Experts of a small language model.
Size: 14 layers, width 320, vocabulary 21904, 40M parameters.
Below are experts of layer 10 (counted from 0) of a mixture-of-experts language model. Rows are named router (the router's row for the expert), gate (a neuron's input weights, with its number), up (a neuron's input weights, with its number) and show model dimensions 200-239. Each number is 500 + 40 x the weight over its row's rms, rounded and kept within 0 to 999. Numbers have three digits each.
Before each expert's rows: "comes after" lists some tokens at least twice as common just before its tokens as in all text. This comes from a sample of Wikipedia text that the model never trained on. Tokens count by the router's weight.

# expert 1
comes after: " | ", ".", "–", "0", "3", "6"
router:544478458487431448446512541482512425446479519448556464499502485564514450528490467505440564518562535538432471520537480472
gate0:462485546494475536498403471549489495573556460519482499496519529512508509544481417565523527525448484500457462558510434441
up0:533558488497509491536532515513535514431505473386498511480550520527430447515534479575499461500553485513514438491433453432
gate1:507492491459469516415512431500518482545546482497476526570607491524441445398492496501482560493520508496432536493523518506
up1:581522498456552494450532434494552503509550478418494576391434482466500509479489505514505498475504519420529489582494584541
gate2:487553477478472524449516615524465515500506503463477456533483561489517450478495464487516527474462520497515431473584573495
up2:519528536481485497556506407547483509485471559472429542458452472516512547417489513493524532457426532486432630559510474476
gate3:457522502489470510488455516532476522464460520493478471522535500542520474520582448549473520484508497521525478475477475458
up3:416553546488515426473525407509497606434530471475482501486433482567527510449517505523523460508588540497468504491519581469
gate4:447571487477445529421467493500483449541478455456475432485516448495463486538507498494526541504506508471446582485449517488
up4:505546490451429472468483499502499506475464528481497520505513469471518494509551541459567465589519471543557495410498566531
gate5:471533414546501529522566482479464496511500467466492468566501489592459505384493479487446534579549569479499507525480495550
up5:487570499504455536488530557481509555542450496516482504508537455467487524515440492523503542464463502489530503537386491535
gate6:567491511533462521496488534458574523587549465530534540501519463419508516524441583564456508573473521484485552514505519485
up6:530512521500453484596400548497544583556478523546576497526489471415466532508402501543497471478460518397544441550485545432
gate7:483460523565475516422569445464512441459454470449489497454522471546523506436454516524419504444541454405550526478466487511
up7:452558546432474478590520495481469461496473486463510507567450493517512522481524453563425500424478549535501549578539506548
gate8:475583455503422485411491426522515549492553527443503530494487456505516506518453442502562488507549494489531526515493503567
up8:590511428563485490497531483503509471460552527464536551526537489507489542493461431526457536514556535524466528522448494547
gate9:459531478543478486434437514547527492467390492546467487530505490450481496527441442509555520543510496470474507430555462547
up9:516514563478453538461573470520485493488595397467490468591491519520535486507532387589481441442497446439514481489517500499
gate10:500463525540495623499440516541517512481555483533529477490487478505403521499504462490491518468511595496540463521554503498
up10:536464517444438473554463488534485492456601481473400513501501518581470493533468543492452572504528489494560478484574469527
gate11:492538503468488492537538468482525477530478456455481451509552490559478427540499514471475521476479495481541526533468579519
up11:524485561434501525462487589488516579535477413479510577396449525473469455543520495495498490513537414500493513539471449535
gate12:601521472539486479474502514494495442581485555546529484491527549491459529545501426563456525510466509458472504511435477535
up12:430558544457487524442457614489508529527524477508494528477460521456515538527509523498520520478498578467525463488520488511
gate13:501523527496546413531513478527447580509513454449509466491506561494486601542509480458546495524498462502478488484487476481
up13:560477496478529453489552472492501527510514499490485454487534493432497432572565460559497474499453474503526456521562486518
gate14:463492539523508526521488468405489500446477550499573495541536482543556481398464447442521542526512569460466552411538499481
up14:454509526511473496505541494497544543582490504534534490499537490477528547443522501467479535451521528483501594417481450454
gate15:470563530565428509534462513450432597492474513455499370488539485497416454504429496450503510485470553525450471515536511557
up15:490511500473499517534480531519493434539523475478532542469459502497506453535536490482538545498442522487506544465488483481
gate16:506513502482575546446470527516569478516504455524608464462505485492534490416551494546568570482516502505481415453474494504
up16:520521524467527480460478557502547481580493523511495497409448540475542553527517596504476591471475488506456532500455483533
gate17:510496515583498482539503504432505531432429505420618465510494487514475460478516471513458516455495521506522461487504511475
up17:511487455472506417530459535439522481552499555506468540488544480519515576516450524503483523542494557515469469560506498508
gate18:503449590410494480488515565548532537510445437415590483490540510493456479497452517530490426571442436484449515446486480470
up18:474513503494487534543536484521560451520570486585424405398485508508569470495452487499469506505476448490438556516516509492
gate19:503510491529580557462492472545496564479389454465481531467446446553531454539489445556516476517551474535513407455470473505
up19:547494483468466461510529535554462445518524555542473457573602457500511429454510510473507483520514496521490500535472483486
gate20:538470456520449572560537566493602471556500470473514491544589483517461547438506519429497518474552552549442500515506516529
up20:487514478518441543529541508533566513508508471504594513509478455539494529460489527496520473512518581491412497434538469520
gate21:473491515487488437556537450491472448405479550491451492491570482428470528585521477505536423489484534537503582550481515522
up21:478463548444510454565511431485518455571494517475480510478496535471466538514493493475545507500475449503498564490510497525
gate22:502487528499554474448493514541532478453545534506509483516419491575488552401566525544432473495500442506453439509539469547
up22:489492525560492490507485567475508538516554503519530548520519540474439518520480493512536497502473415464503463459500534484
gate23:506454564492548577479528556516504489468486532451487478525481445556518496411500501493577527507457510545511476510592492513
up23:530512458470573462512501462474464534615487462451531518458515514516474436597540537466450429540463612489471549458515550527
gate24:558552520488544502464513476486523431515504485535431557516481468565510550467470541444413538508503533468524532477498462483
up24:500535478439500492566433524476506527445533525524515494504418562487491514509459529495471492523433529532424347512567464509
gate25:517502555470565491417456473527513532524558443426422560520445504475553455516493512566456580500510454522520503517526526500
up25:533548478495425537543527503480536461521511524515546449463568497476433516448521541422520494437521555487401509506448480502
gate26:518577520506535494487491554525539540534460494547477443486566498561495519565494593426511504490427510468574558446538534529
up26:492507523478489579470493546476468504583536603497450533469424427480460502508500458492505471538463549564498452537574548513
gate27:523507491511449541414536480453493531520485433512462470494526469534538467469512503473500533525558512423502525578534539467
up27:550482586429511497450547425522435488505518498518499445576466553545434535511512470598419496518536524534479539594529460491
gate28:465509467527438483468483495454432545507488482538477476499492464536545448447491510505464578418519494528514540435490516494
up28:507526538505527490513475456433527451487539525541563410520551537474600508467438530470502533496503581510479547522441500496
gate29:506495567420447506545453519581470542501492542601429498565493473528488499457470515431595522434501450508541447514465424486
up29:525507445529512467616458548488523513534525534456498495457511473489530475516549464471464502524519488503533550551499529526
gate30:474481537517450444527538486485467507551462511470544441472545500515474511493518453501577575532547424446512548450489571488
up30:534514469480547558520419525456483550472457482457535488498528500492490543491522518476447469451465491555472557543484395506
gate31:504543502572466514525496488476445435419429501505437509539498493499442467573418347473516488413442488520541535520548492549
up31:487379528504534506493520451567566490443597456527538499494428451467536420545554491421547534530500520482486480458494462506
gate32:508555486430578547521545586486541480488459475444500444513503522503425500533414417489535485482508505569481443495449534478
up32:482491511503420537455503483512495511536577585555464544526468462460494598444525556520466526481482537457504514494541486539
gate33:505539458483592476520623499519565534487495496477492449467565474490469528487480508457539545513529500473499530472567546459
up33:508509517577558530459462566539421533506520428494443430500507449493527467488464514509491521506515579466493478532535463535
gate34:511585397473402482558540508456535499467439532626449440486539496544555451475504538509508579521481542576471502561450465494
up34:525530566464603556531545481458484486565469500507389486447561450492564534521456479422482531459471450521537450531489516473
gate35:465514457496444431544515461450531430427477512486494524495484524566501455430507519481485510440533470569540478473483492476
up35:462510521495464428566504496416518488459476451418432484424576507557488489506398430476435495502529419480581523475482472496
gate36:454490504493464496532471483546422531524526486466465573504497488505485594478492513491478521525385426491509438510514502519
up36:514461466532519531433503511609525422426544531466479556515436478527456430563454552461539483429584468455494485393493484442
gate37:467514464523434475471496473532466506506431429464473515495501550503382478459526456489463489505549525499479505401540552452
up37:501483570458542480481460540438538515535529507534471523534423534448600500483531527534569466490459491500566518510522449553
gate38:478476470487476493461538591550513461480493577533416562602492485532504392512442447457487515518465462509558448507504504444
up38:540564550532458543495416510462513478477537480490500485492567452490426489489478494512577497460525479524454423505535601478
gate39:495462562515480532447525560519490502479472497403498443501579477491459445504543497472492522495487499552515473502560566456
up39:465532486445499500509503496495509492545529497570490516517469537539505580511454564549443515531503527468413433485445390506
gate40:472499495526500594525508499419525488507452504421522472522487541435420509504549543482478510443507608560513519522550547519
up40:509505371522421428520504525485574471477496470541462497496467568482510520474506532482465500537550547535553486499484459468
gate41:494533506499498503516577541564431459489430487493455483506544472536513510404471467467500513429488488473504585460509547425
up41:452532471508501572479426541555524500555525521544479535439428482509486531531630422542606506613459476495548404492488472602
gate42:532452497549497435509492451428535470564497458569548541466520483506540496523518545462461530552567505624547473477524551449
up42:490498498551471473460522569410506445547475503522491550518484519531435461547540464481519509509488439490487428494611522493
gate43:552516496517467504439488508497491466487562555460533472453446502518477491572480482463505491463533567530524451410523512489
up43:469537528525518495519497468450538651522497400560466491555527497541514492444481495494577505508486452445485510479501482509
gate44:530531458497526537455511531462538541487427470430480529458497510494510535498473533443613492488481536480528517475469469496
up44:513560499442420553534539448511561475488423488397502499430509474527490527571525597448481528489472507477511484503517479457
gate45:485478449455480527515527554485516480492467439474505459558511453485496456545521539497544454507445482525531547554526474485
up45:522534549462464511569474513495481473528529533543461563538522445510486466476488490490551449481482450551532480462527502534
gate46:475530570510540478490447504519467493484473449501492500565502544580515371475530474503535542510545510499580537516470542486
up46:508490521564505507450450528507552481557492493421496479468503535532416467450562483531499463496534444516459522509500476600
gate47:423509490449503441532486478609492466497582477455429499480517503482491479510455510492499501507471421590491498465504467584
up47:473532430562472530489493459460468513442516491445425557538474481495469516490485496474477517468532498439449435519532461519
gate48:482543615447489529441478515524525508510543483525439519507508514546522501594498556444447469508506465496501435538495549515
up48:482546555516535495533520497563512459478495537488491470465497490528532495577426549477481501495588532586503452511453509531
gate49:495564522477503517449539450491472534538531503421566490390544485534385480579496499523495527446544432548480554497493539526
up49:469507445489487495514460462490476482525582562385507580453484442500499472496498556515515554501456498544490455542509408552
gate50:559475556451494504562412447604520443513548478577466502508463499469519544513443529527421473480479508531472447472485513460
up50:538548429512446547469511505447443532475546521488445441467555488485452523481559484465617500560486498467495515537527535532
gate51:481544472468524539478501543501486449516549509530521522524520500493471517515533566482508409611564516460517451469527554453
up51:522518511488498490486508503566491477529505479524475512583511506457481571579530506455488388556461519510456469474591475531
gate52:502652530532468488497577506466483520477462525481462513503525464488454489532452421515428499522512563480532507519566488466
up52:581434483543498526529468466496462485570509470619526444499572553537525487468534534488583514531504503574480483514480521532
gate53:440481542469406508523521451498439419464491503535490511528530537515448488462537482515512488528547465532540486463500510481
up53:443484553530489399440522520507518465570550497427457554424493486559504467486446556507453554461541472462531474456457477503
gate54:515482516495448413511510502511458532492525422525466518488540490433511491513394456529479526551533404550567496520449518521
up54:521506535479461562493523574472505547539522506586507516525514437486422516535582458472514530404498542430513459492518516531
gate55:503461480563500560540529526462543475485426565502524432486475494545521485438527440545475536499549577486438510512488506457
up55:524483487547464542450521485490569498500423575511553492513572434497449530440514563497520508523544479492435534591473498472
gate56:529590507497496490466514557489550444517503483486524396506527522461435548490503440479550516518463581480453546537588594537
up56:512566485470476536446487491494525491580458560467548484480416501448490562472540473538587538471501562542372438523598525469
gate57:516496452455471466526427477453473520500527507484500473497440522535535477480507449487505514523496566531508456432504548461
up57:520508483467459476532465518488519497506424555541524558527473506521533499470470466484569563452564485416432502489494514490
gate58:522487486438473541485547515521581503567557504549516461535516501519465486482434492465491502601562517476488471388497556448
up58:543500478535439537515538498522503576512550545493531436534571506518510434491499441496552494594504507438601380492498526495
gate59:513479526578593540440489550480533452487478520447527544502496437459471484523486518445588428442526533491475436463518499493
up59:480583527470507591552479422501471506519545539534500510437525435490511527500497486469540614482553447512586552502430441502
gate60:484526538424515497495437552501458454522437500515485443524509518503454529533460572508570466483506504535556519487500472432
up60:503490498446496594535437491465460476487399473485571506535497532530449478524551568508461473577554495527481503430528470441
gate61:546554468590492550385490546525478431454515530468452508466529502472487460515494422400498501583579528502519512525489496492
up61:502499462500517458499545573526527476508554488566529503475476520530544543458491539507554494467466506496460577466506506463
gate62:533548493495477473491515479459538549471503545521488511522583443557474432513541508382490496557556535421425496471510544514
up62:459528443501432454496481449471548531478494499492559464460549488471479506460441492386473540530475526533414483464589513478
gate63:494519471415518546502400457451542479544502482545528414447531501538517522487535490484587540508468537524449437360492522454
up63:465505430502521467487439499471553472489424513509504520566467490473501587483570538489527440512414557551481498531489510500
gate64:524498532539522472489500481407491470569517483491510431493560529522516431493482533467486547542484541494454499496460451544
up64:499505545526524509519544437489472471539460545493544520504544483542515452447511519485550542499511521518442459492547523483
gate65:514530479480563539479504538596467538535506496448533427459527556478489562465494503496471475506465524530512543475486457532
up65:474527559541450581506449439514500465492521575514460470517459446499518430503517422469497469505510437533488570492485500496
gate66:499474461526514437475519595518474523489470492497502415559473516403474487519483474503453494490478589499497543522519586568
up66:483486550481551527476502369515472487432493516517488525520493517569509517461481519544475443517582473535482482488491463489
gate67:533522526578497527523430536518522518597531514488555463509533499445445519532499515461460506554444607486501515538548530594
up67:518493507588487594556479519501540526536546525464533566461536480489472557486483506500471482480409532486487464499448518463
gate68:481530467539526503571481470528603533420552511489457557556539431433481565492562487428487508456558552494473530475540435469
up68:486509449479470479523494481511477518445528531511412541587492479490489511493495518465446515449551511512450508513574503484
gate69:515517463474396474531546586626484530548443485499516509493496459477587489483446407495526481481502482488515489537440491428
up69:477511488569449500476484573511496490453492516508428546463545430465535475466393507556490471494559523518522448456527459559
gate70:510533544507479462469484522491425558530425451557541488504561515542508555511478500469540532488577481526542457520446409516
up70:516587433490523527527529560559467445451456495454465539500531550477459492582486430508529513488508500490523547519521509538
gate71:486534440493626477547555501579460474460469441562514442548566549565514500542513508453596516440527438526553493561510527476
up71:536542538492521444515543530493534505497502494541529471472446473440545482483547575472550508560482504557520537535519442494
gate72:480430494455522553541521481471518482509460502513544463477509487484441509487500528491451448485451506496519482471480562549
up72:477452522436512487509435537531505503534518482505471454534531493485476555567484527524498474498457426524499459465443448520
gate73:499483495477466561458489443425513460569500519534502509478530509489405448462562610517555486537499538532480521475544582444
up73:503506494475507524511443588554499475502508467509460521471500498506534586540407486468602520460487409412566543538473436510
gate74:493547509499598490517543517527475535565560558471427431424438465544487513507534512538501515536557518501481418484470608541
up74:522485542527481448429471503464484473499381458485496550495558479502502483449497491529508451503521480560510596490479479509